{
  "n_layer": 14,
  "activation": "swiglu",
  "router_score": "sigmoid",
  "routed_scale": 1.0,
  "norm": "rmsnorm",
  "tie_embeddings": true,
  "optimizer": "adamw",
  "seq_len": 512,
  "train_tokens": 676100000
}
Below are experts of layer 10 (counted from 0) of a mixture-of-experts language model. Rows are named router (the router's row for the expert) and show model dimensions 0-127. Each number is 500 + 40 x the weight over its row's rms, rounded and kept within 0 to 999. Numbers have three digits each.
After each expert's rows: a language model's description of what the expert responds to. This comes from a sample of Wikipedia text that the model never trained on.

# expert 28
router:492542478528588435527489494509496506526511482457489461474534517434504560456474424452435535582505486490528485600429568519548470481462445461423487509501445556469461523488456550415461491462517534576493473455456494493482472472472484458476450538423456497492542552551500475507500473553517508496571476497442448441492474484486457492540557496477548541464471398534493549515526479517546497517460
Description: Hyphens and list dashes. Hyphens in compounds and scores (top-five, 22-9), line-initial list dashes, equals signs, and prefixes like re, multi, post, See.

# expert 10
router:421558471549495517553487439508520488510481531499488444489507520435428521509472467484467485588548515569582543519452537538460454544464454494516484472524475510437559528494473583447540433518487502558556516503446543460505520516532491490461437504465430540471617530534542467511538490498565484475521533454490418437425508482494480452520540507486498502516470425496513556479451521532542519502443
Description: Table cells, math pieces. Blank space tokens in wiki tables of election or sports numbers, plus LaTeX commands like frac and mid-word fragments such as mon, ran.

# expert 50
router:493573465510561457472453486461491536577530495578522501488539565461521508438468523511469524602542518509530468527472549528493489441457478454445482478476425549497566490497434489478540491464556575507561506445475520521529499495524517492424501471463479489473538553587514479546483501538547465504512535466501437488513485480535464461521494459431398462499485397543563501447444537487551515486475
Description: Infobox field labels. Line breaks and infobox field labels after a dash or bullet, such as Born, Spouse, Position, Website, Time zone.

# expert 21
router:432557454504592492514494476485491495505509500480539464478535526453418533457399503473444488535561467495514501526474578556485513488503478412479485436502466502503521466494467579452506427460485489505563466443462512511507462538510535486441467517480467478498539582510516458549536475486513538458521506514470446412478490469530438481480546499455492518573446475495553535510403530480536559588442
Description: Abstract noun suffixes. Noun-ending suffixes and abstract nouns such as -ation, -ity, -ism, -acy, -ology, industry, literature, technology.

# expert 32
router:489523447499546508459491474501481511506556538523481494421499507496433504442536481520452475554514466510520517461402538571458483493467423438474459456496446504467505496481448541495498372470517494545549491477432527506537498484476479495421484528423474538504551525586523505572513493478506474449525519504510431421494466475491398423504534496473470562478466472521522558454443475494546503557460
Description: Mid-name word pieces. Word pieces inside rare or foreign proper names and taxon names, such as Chan-tier-s, Badnarik, Rokietnica, Alopecia.

# expert 44
router:497510459543552528450510460460501518537501478507463464503577594481479504492424470469468465546545419486553483507480551517525478506444504462455490472511449509486491554487524563470592429446484499531573557482459499433498499427483533499439442544526478470450593502543474413507519512537591538445518487500482431450486474492488465479484481510518487572552511455478494573448491520471496454529453
Description: In/an/en name pieces. Short pieces like in, an, en, on, Can, Min, Ben, Men inside names or as words, such as Butlin, Cancelled, Donald, can.

# expert 6
router:485505477560523489467473489528517517522549443568490492462544546425516499434517538527460492561515496514570503483475516565545489461494428455525440462479455544513509514452510536410524409420504467581552538478428510515514522504541467523483460507492486493463527519532481434579556486471549514472573500469499481367517426477477521450492520431451491483533523456499546522550470512513530499558474
Description: Prepositions after verbs. Prepositions and infinitive "to" after a verb or noun, often sentence-initial: to, at, by, after, before, under, To.

# expert 63
router:445545456500569549483468448514461502551549524538505467488528493522516497449448460529479411547521421488495512483440550572491475484477534424472506490541470499494485515519406534494526416405550477497532526414455594570503452478482509468471485539439467517485510544533478479535532515543581569479526473506488473454502429472521418485492522510476506512501440443548491549507469511481505537547450
Description: Cell separators and parentheses. Mid-line table pipes, separator rows, semicolons and opening parentheses after names in headings, as in Henry Brown (actor), (born 1962).

# expert 34
router:449553480561526523451501435561520465526533483506465466508537531454458476460481505498444493528547499510512522498421534588506468443431438424483474530512429538453530471479465516403528487471516454566540498460454515518514520519514530514448478537461409520418517525528530448547553482501523520448539491508470440445459466491515483439520551450473441476517499469500539554492497542519574523574424
Description: Prepositions after heads. Prepositions following a noun, adjective or participle, chiefly of, for, with, by, from, during, as in "devoid of", "based on", "record for".

# expert 13
router:498511433540524515431497549524491510527553469464466515387512521475520496481446505547511479556506452481490526499443623573543523458480485465511446479517448533506526509488457527457626448481556508477495484480475557529531489505487548510432497531472481520471573504512555513517507514565551442466508522493496450422460451468515443435446569488508505481546473445533550545562492490505481456481432
Description: Capitalized name onsets. Word-initial capitalized pieces starting proper names or terms in lists and tables, such as Ma(layalam), Gu(tiérrez), Su(damericana), Term(inator).

# expert 49
router:479572480511586537493517502492479485493517529518512477449554548493417503521493534476456445529473453553531522535472564509464503526464429495461420533512468540507485518475421545481447464435512493532513520454454505495504467451493578502457437515488480507497606520571499439580542451541496532468502450489499429415469504507587430474449498457487456477540560448544548522545481526461535505480484
Description: Contrast conjunctions, word fragments. Contrastive connectors like However, while, though, But, When, plus mid-word fragments such as s-pe-cific, Cat(harines), ana-ly-tics.

# expert 4
router:481560415583540507530484454509477500544589489533537503430565542441484515508458458512483480521562492564560439516503559533524497496449489464468489524523486581492521532463497468463497409484496534549529523474462507558465465540483466473430501543468462541481544563505506431471510489511572508412534463464510496473504418519496480395471592508507471459506484462456529554494485485516522477564520
Description: Coordinating conjunctions. Conjunctions joining words or clauses, mostly and, also or, but, &, while, then, as in "Mr. and Mrs." or "unfinished and unpublished".

# expert 7
router:463528446538498576436503470513485514553488473472510469479545528431469476498420520547449492529528441461509502538429553535479441516476528457501442482501445575461508468487492565426560420436536499504500456500492507456476475486526466460480481527441462511436546522495510491510435516521551496376538522493531514453473444518498450433529542485506454484516513437575521503476440441543483516548425
Description: Units, numerals, quantifiers. Unit abbreviations after numbers (m, km, cm, ft, mph), digits inside tables and statistics, and quantifiers like all, both, many.

# expert 29
router:453527512524481564488477485556459497554545484544469458446526549451459511527472481453517448480508436487519484518383535527483453438453437459472469448485474506512525532499434486478491432456551487564487551513427518524528453474474524487451439526467480529442558514492515479524511491541561496442496500520510456388464476482547463497448547477466527542549445452558519550495484470441556477563423
Description: Clause-separating commas. Commas in running prose separating clauses or following introductory phrases, e.g. after However or "On the state level", plus dashes and while.

# expert 59
router:496583498533538554444448482489516521540547494525531408471552551460456577504496534537482476502481484512544460510467598533486495479480499465469465445513469562481467522518455537456561461441549492504537561447452553512551484462499494473465463497455470503434519559551499421534518520501548476493512510488516435443481435483546447526485517517471448527475540502543553544485362477482525539507428
Description: Nationality and ranking adjectives. Nationality and place adjectives and ordinals before nouns, e.g. British, American, first, World Cup, United States, Gold medal, in sports and history.

# expert 31
router:515548464540493524495520447483481459489509472511458485459463535495477513436458460522479527573487441510571538482464597518521465452496508448507474433520465512453495468495419571430491520459509477500531508485442558503493473447472498495475452533482428479516506515564483413506468502440565523436491524507479433423479422477517407449509487494513460497550483466529554602457522475491490486524400
Description: Single consonants in foreign names. Lone consonant letters or short clusters mid-word in foreign names and words, e.g. Selb-st, Revesz, Hann-over, S-ek-ou.

# expert 35
router:509551448544570527512497479502486519498565483510487465519504496501432515452429499536441500509541495536491532482479569512481467530486422458437440509477431546440511519489475530467531472423541512514539503457472493505537477506476479438415475540487403506483569536578522425530542553484521529463544504487436451414513466462496441422503539511433464531525454462511559589465469522458501481510467
Description: Surname endings. Common English surnames and their final pieces (ton, son, ley, ford, ham), e.g. Smith, Wilson, Farring-don, in name lists and tables.

# expert 62
router:458550503523529535494524493523543482521496472508515464490559571491497503477451476506503486548488453529549477472401501518474511477452456458488444457513430520467554527472445517435555404502500465576513527427476521476535487493486463506445483542521423508441520522541526433531563491467589490473477555452445493449500448539539406455466546505468442546509529410507478534461465469466468483528425
Description: Section heading markers. Wiki heading markers ==, ===, ==== at line starts before section titles, plus spaces after commas and pipes.

# expert 0
router:457546453542536531452447456509529560562533484519487480471547521495478531446483503434453466515503494533508482470452564545529497489492460422464510461540501548461521538471487533456595433463517512523520504433465522492489493486516505497441398571458458479411513512579532445516524513525520582483567489501505419440522449467509438456493515513458471500515519476502503541514505502468484524611410
Description: Table row-start pipes. The pipe right after the first cell of a Markdown table row, as in "Dawn |" or "Rhodes |"; also past participles like known, seen, required.

# expert 42
router:421524470509555504518501434485444506521497458529471487459496535429458515509458512482481509552539462509473526529483584513524469457452415445474439467497412550490501450443472540420525470458546482507517512469445535515507492500502545471430511503484469482446509518570509430544516492508559505451563478455455444412518479485543409485447571520462488505521436455557510548456459491452532525559472
Description: Role and profession nouns. Nouns for people's roles, groups and gear, and agent suffixes like -er, -or, -ist: police, officer, crew, artist, staff.

# expert 61
router:494508471541553517468477500495501467547532502515501478451543527477434498468435458494514479481534413522488494465437570512458467458423426417421455427523496524473568532477467497474537452452524495477525485471467545547505494484493472483484448518504480538429593504546506434554534517530518549396541503489473450471485418509537450443505489461502471499488440489506480583478475510419486498550431
Description: Commas in lists and names. Commas separating list items, place-state pairs, and author-year citations, e.g. Viken, Sweden; Meyrick, 1938; Florida, just.

# expert 20
router:493524438515491473507500450523517504546486535500520481483529537511483534508446491439521517520511444542512501497440576557492443488438408385458453419435482511459484488447495528419551427431461483556489498454429512514528478485508489486417480510465495529465529502546535457484556507462498508472559478540465465453446456515495410418488564480494472533520484437481487549533435499487554529536462
Description: Digits in numbers. Single digits inside multi-digit numbers, decimals, scores and page ranges, plus number words such as thousand, million, hundred.

# expert 18
router:441542429493542543525514475503498529522546494487480483442529550465504476487481457518426502555530454520517516442413551504496537462471425496461442448482468522465463492506492513493568420455545478483536529471417513507536495538550488499374435540428443492519599537536474509550503492498505505460522519501521418475492420459509434457523536471468455517479468455503534570506489513464540537534448
Description: Name word pieces. Middle and final pieces of personal names, taxon names and brand names, such as Tro-gon, Bohe-mond, Rico-h, Club Brugg-e.

# expert 8
router:506517430556533510518462487495485533538557475477550508476544565494503546455470502508446515561530513533555480500409531487494472476437482442485462470526469490493542527490421549442559373501552522531577510494491600487520473486502504497439452487500468531451534526560492459523482499558557519515525461451469460431463431459498427497466524501448463543498504426540542549477465503430486540501454
Description: Space before numbers. Bare space tokens, mostly in table cells after a pipe or after "the", usually before a number such as 1939, 30th, 13th.

# expert 54
router:475562462591615517507491478512518527490532504500494471469518564493499534516497505483451433550510516516556533480433545570485492470474435446448454470480487584516499534488431563431490442487510487507546437455494531495515479477479540494442407497504458516487523513568427496573525523487534515461519544488459475486440447522511416476480530483506499564502427437521564538446455504476512482548448
Description: Country codes, table spaces. Letters inside uppercase abbreviations such as country codes AZE, ROU, NYJ, and blank space tokens in table cells before numbers.

# expert 24
router:495541449576541483460496464503489507480514520545498473452558534520526512488450492446455454576515436542551537473425556535434498516464451462526418457483456552471468528481476521483541469453480497545492525455443587507504424449502509504457477515456529505482546567515533505505486488486494467448569477496526444422514445464512436445523542511453524528538497423551555598477461487480526556548460
Description: Year digits. Single digits inside four-digit years, especially the third digit after "19" or "20", as in 1985, 2021, 1899.

# expert 57
router:476525413546522523495526466510468507502513491471545503527494479442491484457505508483485445532538476582535484489456547559499478427483410450488440504529471504475480521499452522426487419481538526532533468474470546545510429472560453518417426529454450507457524537532504433544474475476535536462512471469494465438513467434543415506555554491442452521515540460520507549507483527521515479516367
Description: Line-start table and list markers. Pipe, dash or space tokens opening a new table row or list line, plus words like ISBN, Episode, From.

# expert 11
router:445498464594549562498495442498509485535541475492505499469506535504479504493471507551455496548518456541537466510475584486475508492532460475471463520511484518501580498476481520421553408442545503531547529491498506540509465498533503488429498496458482548486513556475489493582503535544576503434515472516503507413525439478555469421526551460497433475544445433584561559496447503504503525566414
Description: Table digits, honorifics, codes. First digits of dates and numbers in tables and score lists, plus Sir, Starring, country codes like USA, CHN, and Thai bytes.

# expert 45
router:501588473548585532485506518534462516459488515504479517482539567497471502521477554514495480551537508507522520527466571527464515458486401479452507455486405532499535511490430557490538430501490495550530536478426548473508447465495522572430519535451404532480499540536548483548463482543503453487511495479503390434494408508577465480508572546495448457480462456543474511496476498478473505524497
Description: Mid-word verb stems. Verb-like stems and word fragments followed by -ed, -ion, -ing, such as vent, ect, Govern, Direct, art, surviv.

# expert 41
router:438518470516557473465522474481502531513486490460456487443512508455452548458455456530451472499523439530561528484450503557495473502417516441480451451495434526517556554529468493451514371479506514533524533433473539556529473486520491455429403527435450506463546522582505488537515464475542482441523494478469455433513437449541441478482519488491491492535458449523499551498460528492515536575446
Description: Year and number digits. Digits inside years and numbers, especially third digit of years like 19-9-7 and seasons like 2008–09, mostly in tables and dates.

# expert 38
router:457540498511562546498487456531515527563505508524503509485512569468562504485439488509491460604516444553538577488466586585417501436472427410451430460460473495462527547488489514483538474463526546538509479465437530547485466490530552460450509536484468498455475518537517470521507549518542522502501502487524463429545478480507444433485508439446457488491495403540483567503469457511488475539456
Description: Verb stems. Base verb stems after to, was, he or a noun subject, often before -ed, -ing or -s, such as lead, employ, stay, join.

# expert 26
router:458562451551559500457512436529489453577483478480498528437525539429439522457488408528506475487553450534529465489449546513476449475458499434477483497527460555469469511485451556500489420472527511493518537464485534519533422488482486515459500492463473567471548529533480459553547466562563487439509486519525488448533404482549472453459564529495501501466510437497549544487472525485536534604446
Description: Joiners in compounds. Hyphens, commas, "and" and ampersands joining words or list items, as in German-born, Italian-style, hip hop, USA.

# expert 60
router:437571459528538459538476545470499511519557528489479515422560553465487532472406479475516510551500467555518536522488542545524441458472430476486470468485453538512550533472481498438484424473551535511524467491428569521521481521500526534433472537480493494449559524539503455527512492492585529475545487505526401402489489453524429510448557489468518526495446460509564570494430473478502518510448
Description: Work and event nouns. Head nouns after "the" or "a" naming works, projects and events, such as album, film, song, novel, game, establishment.

# expert 46
router:465478514538565485489466511543449536522554494515517464469556548446482537413453466521478455528521445468538455471487571511467493455518482466470472493515473525473501466436475542410503447478534535595489453491487537536526502555473475484456485511475443510474563557543502466519492484503524535425521502453513386345513474507519437479462573510462487500481513438551508524480443450480512494509475
Description: Year digits, date ranges. The 0 or 9 after the first digit of years (2024, 2019, 1938) and en dashes in year ranges like 2018–2019.

# expert 58
router:475546444522634556475473429529509521502532522506492484443525509451460515490460528492510492579547498548541530494480560556419426440500486470416451478519487556425464509484488532496522497483556546555532525427455511473472465473478529478416491551480467476475562540539531441471479520462539512465530493501474464407496491475535435463500504446446482511510460448518465562495434465475518481541498
Description: Word-final fragments. Last pieces of split words and verb stems before suffixes in prose, e.g. headstro-ng, lo-st, escor-t, top-ped, to-o.

# expert 27
router:490551446508556518456545541507471525526594522482532468463463538452514470446466485501414454542509484525525464497467607568522475463501456468459446493447466507477500492511503533477517435495495496539579520483515546496475445518517492526445451468495492552515532500521463454538517499471536485419572440460483454367470448478464445491510511502471454571509551465505508463494383535494511498536453
Description: Capital-letter word starts. Single capital letters or short capitalized syllables that begin a longer word or name, such as A(merica), E(lingaard), Pa, Re, Ka.

# expert 36
router:515590481528554469487506497534469525524518509522505488495494558446518489466433514513505482516563459543511532526473521592494507433500470415458423471492459578472469494461452516415555479468539497496509482492422512505511471493459549494426498498471459459449525575499514494539520494536522534493510543507451423434470498488543449483464565470409445494532449451537546558520438478481527507560400
Description: Abstract activity nouns. Mass and activity nouns after of, to or in, such as land, peace, trade, water, time, election, fiction.

# expert 25
router:504503542522503535473520412586501528462502551495509495508512532461498534482428438505471456563506437554572524481425536576504536471443517487497468456436487550474494536542474498524535404490534558502527484443473569530470442498491499567429495478488472524440531536524499510502528489532493509459554516499428468451484457519590411482468525501466528512545548453546521495509472546489552542581435
Description: Prepositional and prefix pieces. Words like due (to), right, came, going, according, and the prefix un- in un(lawfully), plus === heading closers.

# expert 55
router:519538501537566481531473502527448494509497550545505430461511545506488519462423504474498460620517429558539507526513545538515457407460437445477479487464486532525568603517503526466542428472589451496507474495416541537471438497489517441460471509444459544467475519516503458520521473582519466456543490479517462500522509538541448438484525477500476461526511442520478553479431492481521521524448
Description: Word-start stems after determiners. Opening stems of verbs and nouns after the, a, his, to, such as inter(jects), sub(station), predict(ed), grad(uation), bass.

# expert 53
router:473511510545555514528463476507501474558573549523532461421548565470509520478458478544544537526470476531539453495474541541483526491496448442497427490511444540437565476506470499420547488431471462524612476505492520493506466443560529482507497561476484539450533513531515477500545473548593525479502486475513476450471442504536380452576543451482488489508479456527513562463482482432508537491446
Description: Abbreviation periods, name starts. Periods ending abbreviations or initials (c., Ind., V.) and line breaks, plus capitalized name-initial pieces like Ra, Cal, Sal, Gra.

# expert 56
router:493549472594574517492456521492472510508534555522496468505458572397486534445495487497508467539583486540575506469437498505491504448508437472447481504522423572451513530530487505467587445499579514492534471501444531487498493453510469496474489491507474507500543500510510458589499512497581513449540504452523411420461399491541429497480524505485473505495503434495549563493493503475503491513429
Description: Space before years. Space tokens after month names or prepositions before a year or day, as in May 1942, released in June 2003, in 2021.

# expert 22
router:496550449537582476458482460472527473547531497478525467452551525492436548464424466487475530515512460488544502500436559506481495482478497410437477478460437508409517478498482524461509458495531491503516510499497544521512386481453506482491444490485456507527556547505486486513539496518545536431574467502499411479510370496477464437481545463506526533490429423528515517492419522497497467537425
Description: Codes and number digits. Digits and hyphens inside alphanumeric codes, serial numbers, ISBNs and references, such as HK-602, D-403, Q11, Abul-Rida, plus === headers.

# expert 30
router:546531471551542482460529460485479509465494501541533524442554551451450507447463498487482478523571470574478490506494512561513482489447444424483407502511468545507501520511480463435493448537501449580558495446386555516510490521492480549481471500478494501444565578579508451533501452478562544449574527478481432465474454515491467479497560520514494516491434455540529479523472470420533515558480
Description: Section heading words. Words in section headings and infobox labels after == or a line break, such as Plot, History, Career, Personal information, Distribution.

# expert 48
router:521516500560556566431477442507451437525492491506524444470527530459480515498434465530458519560494469485529514497444546571486515447441406453490436492519452554455448478488505502483495499434546511531526511519459505576496497514580462495452465505427473570442532493512519423563544494484568476463526538479522450451511427492498474462455540459465458481533524472502524523516487513480518527595404
Description: Of and table pipes. Relational prepositions after nouns (of, for, in, with, including) and pipes or semicolons in football standings tables between GF and GA.

# expert 2
router:417521503485533556462500484499505513523483513531528511464519537490473507473467501543510514570518426480567501496477553503480519493502467444452472487498431527487501483438474530481511455417481458535520494493437490493512466508513521502450462493512467497456549562626491443551526500503609530443557500499467476348493434509544471494524478491494532542523521450538509543467431486418497562569444
Description: Plural noun endings. Plural suffixes ending a noun, mostly s, also es, ers, ations, ments, as in knights, helicopters, structures.

# expert 37
router:477524472542549486500486522515465512590484541525486451415544564433433466387506480505454512543467488586582493530434560514505457478478491483456497481500466496489490508512473493463590467481543516554527533496452522557451473485514507481466399536493482512443552521462488515519462483495519510418572514500497504463512507500514461507539542509444485550518494429581505508501436424516583491532440
Description: Mid-word syllable pieces. Interior syllables of longer words, often after re, con, dis, such as ur(ged), inad-mi-ssible, In-cor-porated, pro-ta-gonist.

# expert 23
router:466523451520590517470488500518484502530539517543510504449518545434415538496482470467514556534488451532539481442460541508494517493493454453484453459541401556487529513447493517463516449457550523537550520458456513562546453512553468424467403514459451493462513542520492467495518512495530532502545478490509412418475416514523413463509507446451456488503461466475480516493455448451504486546411
Description: Sentence-ending periods. Periods and other end punctuation closing sentences in prose, often before a line break or new sentence, e.g. "United States.", ").", "."".

# expert 3
router:453560440531577564508491458501475474503495538568560487492562559516511521488483527506477502533525446508570494445491615566474524489500389460480452479505425513487535566516454592497509460455503565535512534481435520464517433473485470533457476520427484586468536588573487476520504494538514497478515506476491466469497467477506451413437499468484505484537481459512511464482500510522505548492445
Description: Capitalized function-word starts. Capitalized common words or word-starts opening names and titles, especially United before States/Kingdom, plus For, So, All, Big.

# expert 9
router:475521490501497527508473486540480491521532472545528448479545515472467532453407553506446439565597483517528499499410511490490424458441427450486457521489414554477554454424498497480519395493515503532533486489476539494579484515490538500458448524423465544490554466537502446491559476511551518422508487518454472418493455528555471541535562496499474488479537436494494551485449504486521497463461
Description: Spaces and Latin prefixes. Bare space tokens before numbers or words, and the prefixes con, pro, ex, per starting words such as Consultative, Products.

# expert 40
router:512521485582553465434523485511472518493541559550493528500520559473477547453442492549468471572533487546473527481415585544479483462482438479499470507518476460508515550481445542447495457423553496500545562447493524501531469473527506494408471505455422525440547562559546473529473479499538545467504496534476469375533438463531495480494565506471516509558463462550502506514484488473493557546452
Description: Line-initial structure marks. Tokens starting a line or table row: pipes, dashes, equals signs, and digits inside numbers in tables, lists and infobox fields.

# expert 52
router:475579445540517489422493462493493506490559496542511479452557458452453551506497486500457530539499493525516500492445579538481456439483471446462450415483458588488540540506457547478530489460530511553519504462437532505526457523489547478442472525504421480434507535530495397496529528513476453479513455512506468429467487519538427441493556501501454493509483462571541566484410460463541470551456
Description: Descriptive adjectives. Adjectives and adjective-forming endings after a, an or the, such as large, high, small, vocal, early, popular, public.

# expert 43
router:432477525555561574539466443525487542506473455529544471513506522476497564513440480486464478565529453499558504500437534498512490512473444445505454501509479527474544517457475543481515454447515502579537532466469543552480528513528487494459443543418399527467550537587519499539503506531529497461518526498523411436511468463530473473469561442451505529499524477520533616526464483448540529516417
Description: Auxiliary and copular verbs. Finite auxiliaries and copulas after subjects, such as was, is, has, had, were, would, may, usually before been, be, not.

# expert 33
router:487539442535507511469507464539491528490526452534500472495580513481422492454432492508414500551516478522552476464501551482506540487442455460482473413480446530445469536469469495488577436478537495517552465474418496525498415519510485484487533506477464525432534559514510512565527466564522512516527520494493444436503385538476433465486565454498518537538442471499548598522459469448509517510452
Description: Given names, compass words. Common English first names and compass words beginning place names, such as John, Robert, Michael, South Carolina, West Virginia, East Germany.

# expert 39
router:423533489510515522534469446482472547517522517484522478509521533480500510443421500515466484555527527562504485515456556531467511502532418469503446498467420525468526524457463529494522472475504540499555465494406499501493476533454500466457440485474475517392502526542470461487513535545570465451542506533494434423437490472517403500465607478448445533557449459560499519473416509465544533513448
Description: Head nouns before of. Common nouns after the or a that usually take an of-phrase, such as number, member, majority, list, President, city.

# expert 5
router:487524475505587535502525540520497537527473553564497517464510512461476527451456509510464511528520514559548468456431590516484479453546517448456520489514453535529546485523446551504557453406477502479546512459421470500517484479488415499418469595474413485482536538565487462473568499521529542447592523491532442416498446506538457511504528478498495549476514480506557519489485519523515539583494
Description: Mid-word short syllables. Short syllable pieces like le, re, de, ne, en inside foreign or long names and words, e.g. Pre-ne-z, Mont-re-al, ce-le-brities.

# expert 1
router:523538479539509494497495460491486523509605474515426468464551511420394488396442525558457522559513502539511500494415532507523455474429437455476531492478448500470507527513511467473573432478549519528533538459435545525513456480550510552430507487451491492437528492514514463530493519536561476435551477515504482393495485502468446454541504465484505494547471458547474524536459537513483489508431
Description: Kinship and quantifier nouns. Family and role nouns after possessives (father, daughter, wife, champion) plus quantifiers like one, every, each, no, and == heading marks.

# expert 47
router:508547483539502533466437433506451500537499551545468489422495522517498522451468507464474442587545453459558485507467592500471496486489463457485490505482508552450453511413448514445543437422497479553512527531476504524510460468539446500462494514537502534496545525588493531607567506524548511462585523475440461419441403488550510503510501466502521478536555468532503520501470488453501529518461
Description: S-initial and s pieces. Letter s and word-starting S pieces like S, Sa, Os, Is, Wa in names and compounds, e.g. Sa-turday, spread-s-heet, data-s-ets.

# expert 16
router:474568485558576509480450471525528536532552489489517486469522550483458519522487506501491531538570480477544554510471551514486473485490444374486454474472463551486499517478493565422478437489503470506556497429466531507541461469494518466412459537514435535490555540532538400569545521478547536471497479478499414482510442463521427424520472516464431483461426466506526525498474505438477497502464
Description: Name endings, country codes. Surname and place-name pieces like kov, berg, son, sburg, and three-letter country codes (ITA, RUS, AUT) in sports and chart tables.

# expert 12
router:412588466507546493505536434549472478532541526506481463437563540499512521486399510479492480579503485533498483476489570518537517476515459451483461477525459541448479556491443539496556462443521494480497505479447548518484495472460477483437477499466418486458550553523523397571503495493516486456562520502518464429455485463512446452514573451463443509540474455492531587482464509465525506524423
Description: Table cell pipes. Pipes and semicolons between later cells of wiki tables, typically after numbers or short entries, plus "---|---" separator rows.

# expert 51
router:480543546540588520502488445505493514514528538517459504490492521505470458437424513534430554544535405521521498490453570562480481443501486422451476463468475539446504491484494512426553446461527492496512492498491523552509449487502495501415487544474402475478559535582505449491474543471507541468549529501482466398439471506515439434531509465474482567527466456513515504472455531410489509531464
Description: Digits and counts. Single digits within numbers, ages, dates and table figures, plus number words like five, twelve, several and the verb released.

# expert 14
router:492575494593566510482481509523477575487487493566505450468515571450493499455493482540458513573534526523528465493437584518535427488452510440496477509537479520505512541480503465444445452479540480560577510468462535463556481523489552494456430554486496495429511496533510491506450477538568520450522529542493418457490428533496443449551534466516449508506499462504516527531419419528499567532468
Description: Table header words. Header and label words opening table cells in stats, election and climate tables, such as Candidate, Votes, Turnout, MF, Average.

# expert 19
router:520536510538498500434553431510498588493524443497476511486545540522479555461491503484455500492539473486533507495409588555524481474471425488514444472434467470456507545469496523398562437494596490482541531477534520513540448496522478489447456535501435498458500518526554456544501500552569532408480512500526485442499437480485496457503534418466448479516480438527529516487451472444496510575461
Description: Initial capital letters. Single capital letters or short onsets beginning names and words, often Chinese or Slavic names, such as D(ongwu), G, St, W(ind).

# expert 15
router:475560468548555460509458459542496517550568519548551465512541513413456499506509488523461532495558471541507486468470558540491462508496457448412459449531458472506534542416468520468507462459508539525544474509470538552478440503537538484433428494460457470501557491538564430509515516497483527406506480477512473431491461482521437474498539494424438517474467463513541524500449495428565499525403
Description: Accented letters, foreign names. Accented or non-Latin letters inside foreign names (ø, ä, é, Thai), country codes like ITA, SWE, and line breaks in sports tables.

# expert 17
router:489568422557554565459499504496535484531507538521459501462512554419426520508494509538489509549546474509574542500432518450484475493468497399493478528464501490447491554522474492457528468440501528505513523475421487440513460473510476474422501509484447497448542526527485451446529498564587470490573484458446458472498404467469438456495526479482509534498518469540522566507455470447482484596455
Description: Particles and heading marks. Verb particles and adverbs after verbs (out, up, off, along, down), object pronouns like him, closing == of section headings, and suffix ed.